python train.py --n_layer=8 --d_model=384 --n_experts=8 --experts_per_token=1 --d_expert=240 --d_shared_expert=0 --activation="swiglu" --moe_layers=[0, 1, 2, 3, 4, 5, 6, 7] --router_score="softmax" --normalize_top_k=false --routed_scale=1.0 --balance_loss=0.00298 --balance_bias=true --router_z_loss=0.0001 --init_std_router=0.00932 --lr_router=0.000749 --n_head=3 --n_kv_head=1 --head_dim=128 --vocab_size=8192 --norm="rmsnorm" --norm_place="pre" --norm_eps=1e-05 --positions="rope" --rope_base=10000.0 --rope_fraction=1.0 --qk_norm=false --attn_scale=0.0884 --tie_embeddings=false --parallel_block=false --init="normal" --init_std_qkv=0.0164 --init_std_o=0.00411 --init_std_up=0.0164 --init_std_down=0.00411 --init_out_by_depth=true --optimizer="soap_variant" --lr=0.00217 --beta1=0.95 --beta2=0.95 --weight_decay=0.19 --lr_head=0.00388 --grad_clip=1.0 --warmup_steps=200 --schedule="cos" --final_lr_fraction=0.0 --batch_tokens=65536 --seq_len=1024 --doc_mask=true --train_tokens=249100000 --steps=3801 --dataset="wikipedia_en"
Below are experts of layer 5 (counted from 0) of a mixture-of-experts language model. Rows are named router (the router's row for the expert), gate (a neuron's input weights, with its number), up (a neuron's input weights, with its number) and show model dimensions 256-383. Each number is 128 + 24 x the weight over its row's rms, rounded and kept within 0 to 255. Numbers have three digits each.
After each expert's rows: "mostly gets" lists some tokens that are sent to it at least half of the time. This comes from a sample of Wikipedia text that the model never trained on.

# expert 1
router:142133130151109151075138162146099099159107104157105148109082118171100094159145172134107091107122143106101125127122130089096132120157131165104134137115156106142158097140129147136156087139166125134121130142108154137116081114166130143156125115155070111107075093120141104144116164117131129127096111094085145121142144095176126154084145121126121096165109110121150116182125098121116161176124
gate0:128089135180114146173112110161138140109145171114144185131117104115101106153122125133138159110121151106118117101154161115121145124168125169131102135178106136153133099122129099130106121111146126196114085096134097089136113151165148114163138110137132112129150144142085119102127110126135123092087120111143154133172059143140116111120098154094162176126086143138131117115134119110120151153080
up0:139139146103093141098182131093119117154108150159097096099141127131117169108116103115106111141143133150123129143107095151147138149115103136164166089117107125078116125112149168107145149122135130088138127143093178147151201119046077133159121180119104143092116125143179152125130140104084128125149171138133111129105201119159148129132135123164121117131140147134131133139130131117141079129150
gate1:123157121120127125140114150132080117141120152092118138137164113133113108085101108139078117098138117090154170162143141104139159130156116100109129114118159156156140148090121156144110164132119122099114108112119121114115094120099102105150139128109183134116160107144100130153142098135142173153116148120104137120146147105136145171131097130158118156123150144162131113179149114117127173095144
up1:143115137147122133115142132120156136108123127165086164159121110165128131134183100126150100147171127106107147118108148132150113115150172128137134131134098126124115141173129162106124107105118170096156149137114114134139176137124165147108145165123072106159178143122186132111131169115135128133159072143143143136149122148113141101103180127161141118125096127100137100071155124118152108079083
gate2:091112121134154091109154149164121104146095099156100120135092112140098103116168081134140119119142141102127106147142124075131106152112125098114165110113107174155119064109113141135142091127096158081106104127124101137126127110136121183126130149120166109155156117113127098145085130153175111112130146118166124101098129136135151147099098133129113137113113155154115172107141119111128136110126
up2:108112141153159117134164098117114110140117123123095084139095154142137139091205111106148154130100089133119137100109135160135096118109098129104145132147119147124106156158122136108125108153124137134105080103113158108099166112124185162125081171128164136126108115126117129146157103133124104145113124145151147110160123122170166136123118167137101126130139169114173146159115108112143127154129
gate3:132101136126119145092117138166104170118191148142112129136108115147134125098109151120124128089140107103106100096097174102107090114134117139178147145109163145126140123146146106116117145134144153088126166075168118149168154129139111120139134132149117137114091120159128096169141122132105125107104109161053157151122117173166140080096119168137137147165157140108093140133168065115168144171137
up3:124118148091128170119106153138097133127176114100092110138095171138129122162141130118116103173114159114111131156117122125122141134159154123137099170147145110129136153137196128103122177150120071149130109111150157145158089121124121129143131166186120157139132123147127151119118119131112130154138108133109138143152120185112141114125132153121153140138155139125136138128109112123135117137143
gate4:124141112121109129161132170182147103162133114110136169174144129119157101161120081123082099140136145136086100133069094111117170166098183070156108102102101101147160131093107176117127104141108129121109144154134105094133133161116137177133144108115123124117087107124153161111125145152139127124130148053161123113101143157113124156120119153153099136142167108134147150101134166135130129139116
up4:124145128162119115132099116101110134130164134149143176142078116130134132099095101058113105125097143108133199128132138104162132106124117131164105107131139138117104147142152110153128151138132106109107133137115115132124149089173148084140119089092143136175152136165107124128144169144125119106123095103136153152160178126155110138128134105086114146155090149161120131094129126134089147138086
mostly gets: "Sh", "Th", "Tr", "Gu", "Am", "Bl"

# expert 2
router:160075132137112121163094128081104142123117110142163084107118109127129082114148166115124144117145150111143139131166070121098143128153128125126094148153137106151126118156114148130134134119145206169157145160122139181175121125134120138121153156139131115176162111127155118130100148141106159079107106100124156148128161131151147163173106093156116087152115119084100151142096145150116132120144
gate0:095119144112105124146107175150133093109153110119097132117142161097107083149139073162123115098125128114120141134146123099141126116116079105082112141085121121116104166154154111143117123135114116125163121127116169156129088151139156108103126148129130122188112093112138096121127130131131087080154158101129134130150133136148095129166123164141128099081158142144148096118136092096112181170068
up0:115154131144087111135165148149131100121142110155117115154133135096172153096158100169145140110128128097112145158162126082105115144140136111075101129120073127115117141154125113173159148114129148131143100153131155194108136101151124147145145109125184149184131137116135120152114158144107122097138149108135112116186116132124111088158083094123108115083153158093159102149115116086114167163112
gate1:138109176109147091167123139116187136140173113147138139192155147118149105111112149132122125072134159116135108150115137116142118124102118097176119127172119147089118118159123136098125115147178126133125098122125129098103111141167155111147071185133147155123092120102113135112139169110145117156111121124137108096157161130097147133117125125107107099096158169119120134165171132103108126133153
up1:155111152099136085204154153130147131156176122107149127142142151102150135101100178175111145110102140095130119111136124120098099124130134139116147119186152138155144101171109107105103094149132133172151140124113093136102142140133165091155119131101123156124093148115106137128173180131152126138099099110157120116135144070132163146108130115131109096131132139134120147133125140073085090090143
gate2:145125102141141144135139107118131123172098108130142096186139191139213127131092138108130152102156140102163140148126137110143164132138134104124132119145148169098108155137141124122152171122181126099143141163140182083153110141129077115145098124134136150149142117118129124152127155090175141111120120132111124149104108113115118166124173092194132140117130080121107138161179127088124128126167
up2:133107118090127117144128116121142109151124124140132124133108124135134109148086176128143167110162156088165093191133135122114153148124168145151134127165127139140105139167140126157165152124144165116162121100130140154155091121171092109125118082156151125090142120122116127149166151104137143130125128090141136136150133107148137129112145132201132147122133131162131113146149142084149144130154
gate3:129110120157106127123144168135140103117147108105105142120102120124139166146118126171149087119108123143134134139099130119084129125083115116150139089142142108123127155126147158110124124148154144145161154107101122128146156120162094135099159123148136096140123141128072127172120107100200109108107064129138123114088148121163146141127184106130141153175092132151108154160166137115131103122092
up3:161138094159153077112098120113082182126159112120089155126124096109135122107160118134125135127110130123135126129135136135142136128082152122110106139142069142140142124127124120156152137135083152109120125154133122136130124130145156132155141125094082128105124128171139103053140121117130127156124123157070127130160128143145060118169099122126134066136120121117119105086140084175121108154146
gate4:150102114152138143107130124154171101131124144152122110129122126143172130139134125113123100118152118094100130134121113155158130130095098128117114125118088090128079157084193135129137144137108110128149160151132150144095171153152161112091086099127136119128111090155123146124148131137123154111102108185142177179096107132129111163113134068156169100144118137141087086113110159119155164129093
up4:121124135087118111162127154076117154132112111124144117153052099134110108129125136110145155108118171146103108126106150136138126150135127161110158107135144135122115123104095102131098079169120162121126170114140158117145132092108148155124132132148132145155119159153139121149115107122134125125119138165124085106145101136149180110111159175112080113130139112074099149119131097113109090105123
mostly gets: "ted ", "September ", "August ", "place ", "became ", "ated "

# expert 7
router:162110103134098115105099167125087101150139103172134138113130161138122140115164093145105120080166141132074132135092101105121092113113156168145145106138153114116138109142126130142117145120124157156121152188129134138116101146163153135128096138129105110150147097095127129125103132080088143111121110153057110136120150131163105138151150075165136085152145112122168070109144108154091125127152
gate0:112106118128131131122157150161190078133142071121144138098132128109085096138113107131140118130121096141110115118138150110152130150163116125116118115144126163114107165168168129101121094139132126137088123141140120113124117151104141107123125143134099137130122136087097122147139112151153145117120133081124143131115106133089139151144124097127095144120123103104136088144141079112138106131157
up0:115130143128113149132113125122163105143150132125152161106112123115129103135109140087119097146127117121137077142141172124141118123102128131118124099120126176104076141160145158092141098125098122151086113107155114144138126126129120125151142134140100130115130116114105126179169144183168168128114126104136151120097124111152105135161121147118112145133114087076110106130167115107111116173133
gate1:141138126103151105160129123144087101143131108094118129140141120126111122140154135101149174130156098147128167134145118123095155146120093098129120134101111156130155106123127096100113099136171108137102139072074130140096145163106161115123110110143140137095093128145159141083149125141117095108117079116126142138128131114133107111113127129119089162115117095129133114107093120138172088116130
up1:140123117147120171120145096140162139110145133080130160130098113124176157115124117131148108126108123143099156088102139133104089129128127120162157119137142125137108176154136149109166105117095128126083124098148135152151134109160100145153105183079135103160114090091118132160078140130140132106107158207136107122112133156138119132177137126134137165188131142138104144114124207096155117146130
gate2:151110128180120108127127108120130095141154124153137164150129158112091171139115071149122131156141162147132142126133129119172172137116099142175116130141160127148142162100102111148123121178144131107121096142142147159128136149118111122172106147143134147129114093153155114142116134084175147133142137139126134099102106135137148137107129094142092158107134125144132141137113118097163130165112
up2:141110116075161153094111134120164132105166121113117120098109095119118140101128165115127147144092116147177153137095154158117129161127142147113164139146098132118094123104109126123099165130137130174117165121124144080137150110174117141130189159073147110131185152126133144170118115136108123137117131156103115144105116146118145120140151160127155123114112099131136105161108143107131124113176
gate3:120110139085135178134115128132120100127164153087121159118123171148110072132146099127097165122104106144099110124144145143139134108082109119161125137122155140140111122142164109137148108137145135152103143138134124128134083184114162162128155130161149165103117127141182083117132078118093138114129127111135123130172155099111120108116128126133101073120121137131118136114102127103099174138096
up3:117121103122111154127130119110094106051122131126147113139098118127127069122147137094104077099083145148107114131147150110122075144139107142149133128138114157101147120116138112181133114141088152108107140139115118153102092115132140129110138139155141149126118130103170123168121101119117112092126156118137119112156139128122136131122130120165084097130144153085112145127108107135096163153107
gate4:100123136142115154150106119137133121139095147147100088122116121151099139131127118121120113169109130133121144143055117107146090125130110160110139128119181105169150116121187109124142107114105128104172155134146143096112114118172112119099137127130111148158130141099112123103134123104120117147158181131118159153069154150129180140113166102128155105108141066101114097137118115147133178143146
up4:149144145116153145092085103127122134134112125110161129130124109117125149146132147130139086145131130150122152106115147120118124134121169140123137168098144080124117100126123124106139140105109154158092122147149122137114145091103116095148125166175182159146120148140121140128157130143140134109141095120166129150122141139103153150149144116126093082106100122123154115148095117153107139112110
mostly gets: "(", "[", "club ", "German ", "(\"", "company "

# expert 3
router:132133078106130115139095111117093149143135161141126122108137162158131091119125166108114113114121157136160134139096122107159115128159137132140109145139168135135164124127099119149128161134163106133132125172119100137171107142152128129148114118186105110146108039112126119107110133108107106136125126129087137186084126122185106104164156151068105115134136103081147116130084131157129130166132
gate0:122140155098135128154129156128111114159112105167184125147135135089141134087166119110116151063140110171107147116121109135172146136127129129124120127163136111127129123121153158091120125149146134115135179106160103122139113125109145151121130167117149121160082111088131078115134187180105097122142097139092061136159144173138178137117177138145153157118138122137101145148145174107092161122126
up0:130105123127117131120143177151121085150101089156153110154071178126166112104142099147134116104133091153120149105138116143136122135122173113132104156166139127128154143118169103132148113144151128131111177110145082105103093137101139113132145159129138127132152122064140096132159180179108133143149138129119081138133105184163128120124160157173121155139108155149094101136147139102110129134138
gate1:128148117129104143125157158146154126133125118155144126089155167107143122164152111158102124113092160106145109097080115155108115139110109107130149162130097153114130110125133158141123094147079123111142115165118066126144112066119105106119104128132145125122116130094143106157112127132156100154110173077136136151133130152113149133109110127147099102106144162102126107137098158101104144122051
up1:136151129138116119100127103171114092101150129102132166171146126155090126117080159080127133123139123170130163137116138114125092122142105139117117113098115141137122127121109116130130140081163150128128147100150166115103148124140144148127111135103122132157099090189085175117109100139100152138146127138113110105097140128110108141167141111100148126128097085164111136142164135179120126167148
gate2:128130094134107190097107125138122138136093148133151135116112137127108096163110141120136126118126111149153121125134129127149095140123123120148156159189116116104159133152107141121107131175150095120157156127102133071076143123190129162101129150116117142085122139153119128100111105147132116115144108107137141153150174095146148134139105121099110150132170147211114132131107152146102164115137
up2:148150087113080160098143150111137155135134102125114136125110186113084117143121141147127130138144136120137134108105140109078125111087165106112131157155097126118102119127105112129109169158131120165050126126152156077136148120123102092097121096150141126129105104099130145159145106145131181138159162070137099145180157094124148132112155146105110107126155165118131114148123153137138150171180
gate3:132121137109124074124129122128133105079125149109130160148059098102106138107138143096149138096079115108139155178145173125175089140100096091165121137132129180164126123140126125116104112113142109163137144113123156117086115128150120177117104143124122124161133174158127098122142178108127074165135074074155125188118115162098125112124142111148126138123116092092153093143138114128149113096111
up3:136141143128118112115101095116148143134086105116130066145124157194113120124105153116176116111111166104160111159077089128098117134156128141094146143092135094090174131137172130132143108115161127132166167137095112138128135146104144117089162117142132116103128124120151161134148125149127148112121141136115125153108163106125094102060133180136143116110122108133147145156121101175153150135128
gate4:166125138125094154136130121131133096143089089138146128116096104131158116101115132105129163119142112147105137091138123140115137122142088100125141100117168093091153110134119120141118132120105140137151097118132124167150143120130120135163148168070128070163106100144104115083127154131067105090138165152167084119148167135164098141145170162093126109082146128125174126099062114140088156153103
up4:109123122145123128125143116112115106102119070117178151130123119153154150149110124133151099083149087144133125097177167118100148116131078078128105065138134117101124104122128089120100152129106120147125147144115133141142148100098119134159112206096113117166127111181154085154114126148109142089126116167137158102145150125135118118099156147080148162113157126103135130131117117163115131140122
mostly gets: ":", ".", "197", "–", "195", ")"

# expert 6
router:143111108146113076107107169116110129176144087095113096101105140133142128140128134123093131105089140143126130149103127125164118128151117132105163102081140095118190095171118132134137134149134094160107078132125128124141113086127106111157105133167156137134099132086159127117097109146133160163115123108149177161159126101177119089075041122131123136149082114123151127171115086153130137121133
gate0:165167146147149149140168147157154130109146094145146097096094127123152133135158085108082133123166140110154101120127135127128122148118159146131103115142117147121147121140122143118163106139136142119119045125114130128196122121141129158126123108183120169140158118108123166133157131127087175120090096137148157164148093109150088141142120114131167116128154093124100126136117139139152101117108
up0:106127104110108152161090129101118107104092129131107148173130127086097079110180130088173098147108094148164150119156119155137116114166098114138107123140122132148155172135129142135108151148066119130163160125136116131095150123109112128078120163102154136149130153126135114127137102108176127173127149122071115110117175128077119108112113133098110132117150141138137141112131108131116131124137
gate1:141120126123139150138131161161129140147118120133093145189157120113102088100093098141127138155098144158176130162164149118168133098118144147126169138139112138109138122110114134068101126093142116092116136138120089106141116135185130128114099121113156089132088134143121121154101136120157169134128140111141163121155119110194149172130105123100124085128113163132139152143093142181157160096134
up1:167130131123136133145143105110109120132127138158150082113131159123139170125129117110108116125117104108076148101111092170065121128162123124129131141140149118122101110118124120150121136146131172181145129134127152145091160105109117119127148137149107136131180131102109120120192140147113081139129150135125104130145143121081122080174174123113145159158111075137103106107124139108080114140098
gate2:143120154148160124133117151107122102125152102130145137165120135140093159111120121112094136146157105153141165119072110121102161111133120128114101107189176100142100147082185078158164169128134133154099083116137099116174128093166136129125132100131083089122143137119104128129144143147123125096110124127146112097137145129125168106113145120099229066113114139126118072132127122122128119127156
up2:160119116130160126155129103154085134116155128127158111134086181140106137117175138165098133130130102097095154104106112132148101098157076146126138135164179141136166146126143116148112106106098132186105098147101090115146135122117130166130113139157163125108166129152183162157125131098106106116135163108148136133062146127120123132130130160140118116126168093140155106159121141115109099134117
gate3:169160173116118131091092159161075117146140157131083125150116128149127109112093150066139093110156102143106094162115127109137155118134102165156131156099137129153137127137150106116110124102092145155109106109143122140199112145141094108148181091151129169095131154152122131128144154119154099106119126089147091109104122159171159136138141145121082144126150103143141082110156136160120147157098
up3:177161102119122141138112131112103104138118153121110146101125100154121098100170149066131060101104121144104104134116112117130183090116113152168174122090117103136104107142132120153092124123115101172125125117162112124168156102125133089136141137108107188121174173137119138115155125088195125099153130112175107146133133107156149120106123145151132147139095108163085097158165129190083126168124
gate4:154131146146109120147096145170076118141151146169156112111083141134127150136149151118132156109128128157155148095132098136174129142107114110147134126112134139097166112158108114118166146099128171106115113137118114138127110130132131112159138091137175115106170126090091131103138190105096136095163122101121119139149146110109134132121089189165101177118108133115116092088095131143113142152124
up4:102124112117135113123095127110116149116148125179143139138094139137146151117182135141104127104141168177130144096141088130137144159087134082136102102107117142113172112143113128130159148140108142134150105171141133156117117127109153119114126108121151109137146121126089099133134175115113116134197121147161129112154134087132121118088088147159063129095098119108136114102140122147090113133151
mostly gets: ", ", "that ", "which ", "He ", "who ", "his "

# expert 4
router:146118144138144127095115099104138111112105091140096111140140126133103107148175119109098145116083159119159100109132105082154078096131155166130122072141140117148127108120125148147131141121138131127093118151137164138109091084133122143133111098131112103124140118091154049084129097099110137188106125142119142163134121104138120102139100121098149126145098131103129117155127167125126118119150
gate0:156143112166084105112093126121117153127125100101117078126128107114147114115115141128092115122172140097166117102105145089129153118105109114101135085137112110087089208110130079122099095140166136118112146111142140129142133131120111124122125115157140139094090099130130106114111138124113109115107105121145097174132153127227126136146078143132095119142171134108084164144101134156139088129186
up0:110146108110105132158060108118110164145121094154103115138139124136183149134132112107141116116153097105177128145093144120147138104142142146119134077103135114120085138103132097133126145138134115105137152128139143149132138126132127156126095149131151126152118123100144091146114128134148109112133094114126087164122133116218118090109101150166158158118148134114104100117117162125120122130162
gate1:131137140091112083100122142066133114178147139150096091144114171184152147132152117127137118130124169138128093165109137151173123134109109139148124124112097122115092114122107139124140148121140130111130105097149123170082133116104099121101133132165093160126134117126157142142143176138130122173113156114161115118158193086146075128117130115114133129158159130098099112141119131127094106126161
up1:149171111140108150178139140168168094132117091116121137083169097126118100115102157106105139089099101104132141113120100118079131170137127155143156102144157145167149120139133133184126087133147121123132112129117106142129109114140132115165139108097182118160147116136159145100109118112144141140091128095094135094106081144146190098123111156107097122148103164139199140145124119108123154132128
gate2:113127121085154128114051130094150112110124165160125134119138125091158152117148112120122106128129120125141125137146116087167091089150103115161128107099133138135132112136099161088119144144140166114128122198106088122110111127118123136104133128127143114115160127137111142123122153118179125129121080138142141099109126120099141173121127142098126084081105124109147119134147117159172142177158
up2:177130176096100109127108115101144128151156123119133149122122096143112140113106097105164117147092139095117136139137101150090121163139122177158108101115142107133106104143102106150125138117157155131161137108110106113121148114104122147135141151104174146126145125152149137131115109105153142135127108139138161122105155119125107137175104120136144123124132163110120129132187147129116125145136
gate3:146089160171184144154156140140149138106127108111096114114135113114137127084154134180132149119120150143131156127082151080144107118097112158112119111144132120146105144104107136163155124123156145083130159147113163116114091106111156149107188106143122124139150122134177120160147120108093124100108176157176137117147193115156146119075112182146120176142171134131166121128114153119127130154152
up3:145136138107078132170145120127117163153147133130123151104113153138107157180112103126105084152141120117118152112084124135126127096127139138103168145129153152118142109171172122124123113059119121164132127111151086128148138121141135116147124158130129103138127125098141101149154114156192103131151108097078112110172123139101158129137168150141147143149124121163120133150120149171154152107104
gate4:139130139144139135135111105140181162113171097137099146090095111163179147130132113150118172119121133130120107104134141120152140153133141135093091173135126115131110104119140148171146141162115120133123184171087159126153126161142079125124121123124131130065098129108135133174147131170116131127112103115156121123132093131167108115116096103083141097122126122066146158094102095086118113141118
up4:131124149117156149112074099126086123130118109106140142113139113111125121139130139110161138134101116155099161159110109137131130108124141138132081123160123134172150164158113112069115139111095186130128151062158133136105079153158119097132124103152092088114117118138098132127162165137149127069116104134141159134128154162078173142134174152109110132118122160103132130130093139148149115128129
mostly gets: "\n\n", ". ", "\". ", "= ", ".\" ", "== "

# expert 0
router:118106087145128093097136136141168093142130127128129143125122128172085119116166192140100113109163184103112123080131122110149113119132098118119113124100155078147141130158105128147134111158131117119100109126104126156133109132167082120136130138107122118107153097104124106115105121105129127144127117124132122117146107087092130130129118102128082086173086098114161128130124121174105161180142
gate0:095139104131130123153150124163157083113092113061126116123110131201102128107110138152096125139153171124131175111167135103118118171125084125162131097115128130122141092141117096143123141109150141114146155113109086122108139126132121156077114182124105109156157127108151153152152107118141144133125149139144100074085151135136138167134083100168148092102146112109109162127126111122152137142126
up0:107098099120142127120124111108175131149108133085150112134131099200137063158112128130147111103107166119119139105149117088133138134114136154171103134112137139117128091159096106101109145116120147108134186146143057107118123132155102166112113120181104154136136146160116113135126134122093121133134111109152129139125169115141084188119145078152150120138138150125131141095096104179159145164089
gate1:124109099120175155154124123115137121095126138118112152144164134136118126155107145121130158098096083163147102109123123146136107197139119113172148098109102090164092121129077096138128141139161158119130122130143153182185102118119112142141119143111135109176142135147126115128108105112157172140110105094148086110121104182162080169118128108162158135159168118180145085122129144125116130125117
up1:125102124121147126150148123153139104073133147096112117111146166126111150118123133116139169105113128176118090127100133153130143200114128095153155112116098115137110115125088071113096122122148119134135131129129123173145103147116102110121133159100152110136142170134136138134120123112185157120100128108159122118115109115118097131118127138152198128146127104165165114120131145144090166122156
gate2:170075070106119074121080145101061116138132130093106132186144141144128133137173130127199113117169143096126124104110118112107117177157137113170081117146136139160106072134139138142115113155102136103123112129108104160154141096143127102125160094125096093115116156139105115106140103158135125090168149129166174099154095126114109112151145118156088119105136064121123151138116063113119101111112
up2:161096071112122077123063104113094146108126153114116129135133104133126148130145138085158138151140147140108121148104133166135156127127120144117121107125147104188140131151167087138126085079087156109125115137085097116142123125122150130166117115136090118143104156113161150091124106132145134123120133101127173094091093169113106116145156107136125127109174124141161140169138095149103112091157
gate3:109108095126153131129111119141112109115152160116104114165154099148127128107137136119132164130140153122107121120140130153121122093207118107172163118121109127138109123128134179105126135079127146145081119167130089081150166165144123125129110114126119133164145097146174073134086108138096123115154101127099160133080118136151092150134158133175143130128132102129132138148143131119118144145117
up3:080084118158127150108090147157150083131131151099129114157149125118125101143118103130124150160145138123090140117137101174143119071123112132119160146096128169134144146146129157102126137141142120111127075141123113061134143165148152088153131112114150104108123121190154080134110120176140144143200098122134156115117116141107130108145162125143165134113120069118136171116148089147120097118094
gate4:116121141155134150118161132142144120125158125105122137161109151108164175153126215066156114138109122151165137125149117123111112141116117110124170139146107127159123116151103089119167112163146124135139149169162129106125134136127169118125123131141106157136109139131103139131169078120132108081119111142125116107114151161163129117118149161125159145096134119129143109112068097110092172162133
up4:116079144139099138156156157102142091136105130128111135144104089171150155138135080141101111141106120187106145119135158107159113097098089107117180130075134134206123128108108134155154139113142126135137166122116126142097134177162088133079125122137155119186122123148151134136130144136118156118142101144085121140093120107134146134081140111103100123150113178098153125139122099129159110124123
mostly gets: "| ", "for ", "In ", "from ", "of ", "with "

# expert 5
router:098096109141103112129114130094131130128096151129118142123096157145127072133140130091123092136089101143104159182121119121143130108121064141078171074117132140157163119139118147127136107165183138109123138136127107139117135087122142145133123133103109133114128151138158129117143102089122147123113132081133146140135137120100156097138125148101087105113131108105144130157096100109112134155154
gate0:109089118146149168155116131160095141146140090139140113124159070077102157147142110150134113114107148136133118096151096107158100124136107116133125142064151124134112115130139129122149059131124170159156170143104174090123106097125117120119098122127112118101141142122116128137129096133104111153130090096118130108111093174149113144150147183074128123086143133112141087105131104112114134152134
up0:113122191165102116101147160087160118086145138101104139143102114164132134160117115190092117098163131123143127151162121112141140133116102138125143116142098105089086125160116099128146158133058105142127125090133115147106151095168103168110144126135135090111132123127104140135121159108132143078124131142137111112124092132183175142111121111148131111146164091152088159097102144132172121114112
gate1:139125141149110114122116113155188122105126146143126122138137129132106155140137095128106147107163084144157128117110140092120127127127080123108137076091155161157160106100120192106156112153130100125138158137146130139131157145109161120159145097108128142148158101130110136080107168171104126173130141136112084125153140127071168180136108157129133095125129118139089118111122097069128155112117
up1:143065143086152128161116110144142145108159113127147102116138143107119123104136151145124105100119146132117136136126175111164133091114166153144161110119154159179161124121130123100102152116157119145151100132111129128140129119171099096141135115062107143107051124114106140107117115090134172157124153128151150126112105116099130101124150122127140125140126098169146125117111121103163103145122
gate2:104148119133112100099128151118150108175132111128131115106139151135137158107121162133115134106154127159096102124131135121146126136133075121124151136137098100190142157146139135114135165155134137142107071121114145164126148086146096133103113111115109116102118093140141109125161107114086211110085124123131117161150149148145138128135095115147087114110125134172122157097148118150107123109162
up2:115127120109174188210085120100109151120134187128124130136112096119155137124108123111148119119128147106128122122159119155113163133119145146137146139137134151116101105117116139143122106139151107141182131133120116132144128119096136136163107139159132137172127139131136118125086159129144123136166158153158083149093100128104133165203163152121128115135127172074165147136086130128112167149121
gate3:078155158136185114117122161179146143151089148154166117125133153192115157105116097156102139138158130124122088141064159183091143144177148109111165147101133148153172141141155136110140123145157114118139106125090108115135159116131158136129109140144140118147186119132149124085160116111092140169148093089102087137113151115127166114137151148161134121107110116122109157127102133137102156122165
up3:168147108116089118102124127115184127137167136156091160132144153110165130149126128118148114163113122091091145129151108127169130121122146114154131109134113076161105106102143142111064131108118090116137112128121155136110106115094110087153124130151102163100125122086092113147113120122086141121121165131092131150125109146168156134134111136123109094085144138149099092114142085120138118083102
gate4:122115168154121135128155102157145092140134110164137148185142152117135128103134156143114118115119155117159150077155126127100126165093150113114142151127130115107168130097119148132135118084129150099134149161155082107123136152127143151105105113122148140116143180140145147111109118122167128169122097111164131152134071106094106106157128175112111164120123120104090191114138167119135166120076
up4:139130106161131138106083152124139158121158116128106141124129097142118122177110104114131148126129115147123120153144147137120106114138091162148102087141151152126082074138147098160163089157124162128158136112088123144136117080101120136144132139178163148132123082134095106109161118082120140085156091125096113112103157132132095097137062148130118131192124112152136123153142106133091116171171
mostly gets: "ation", "tion", "id", "ine", "ing", "ers"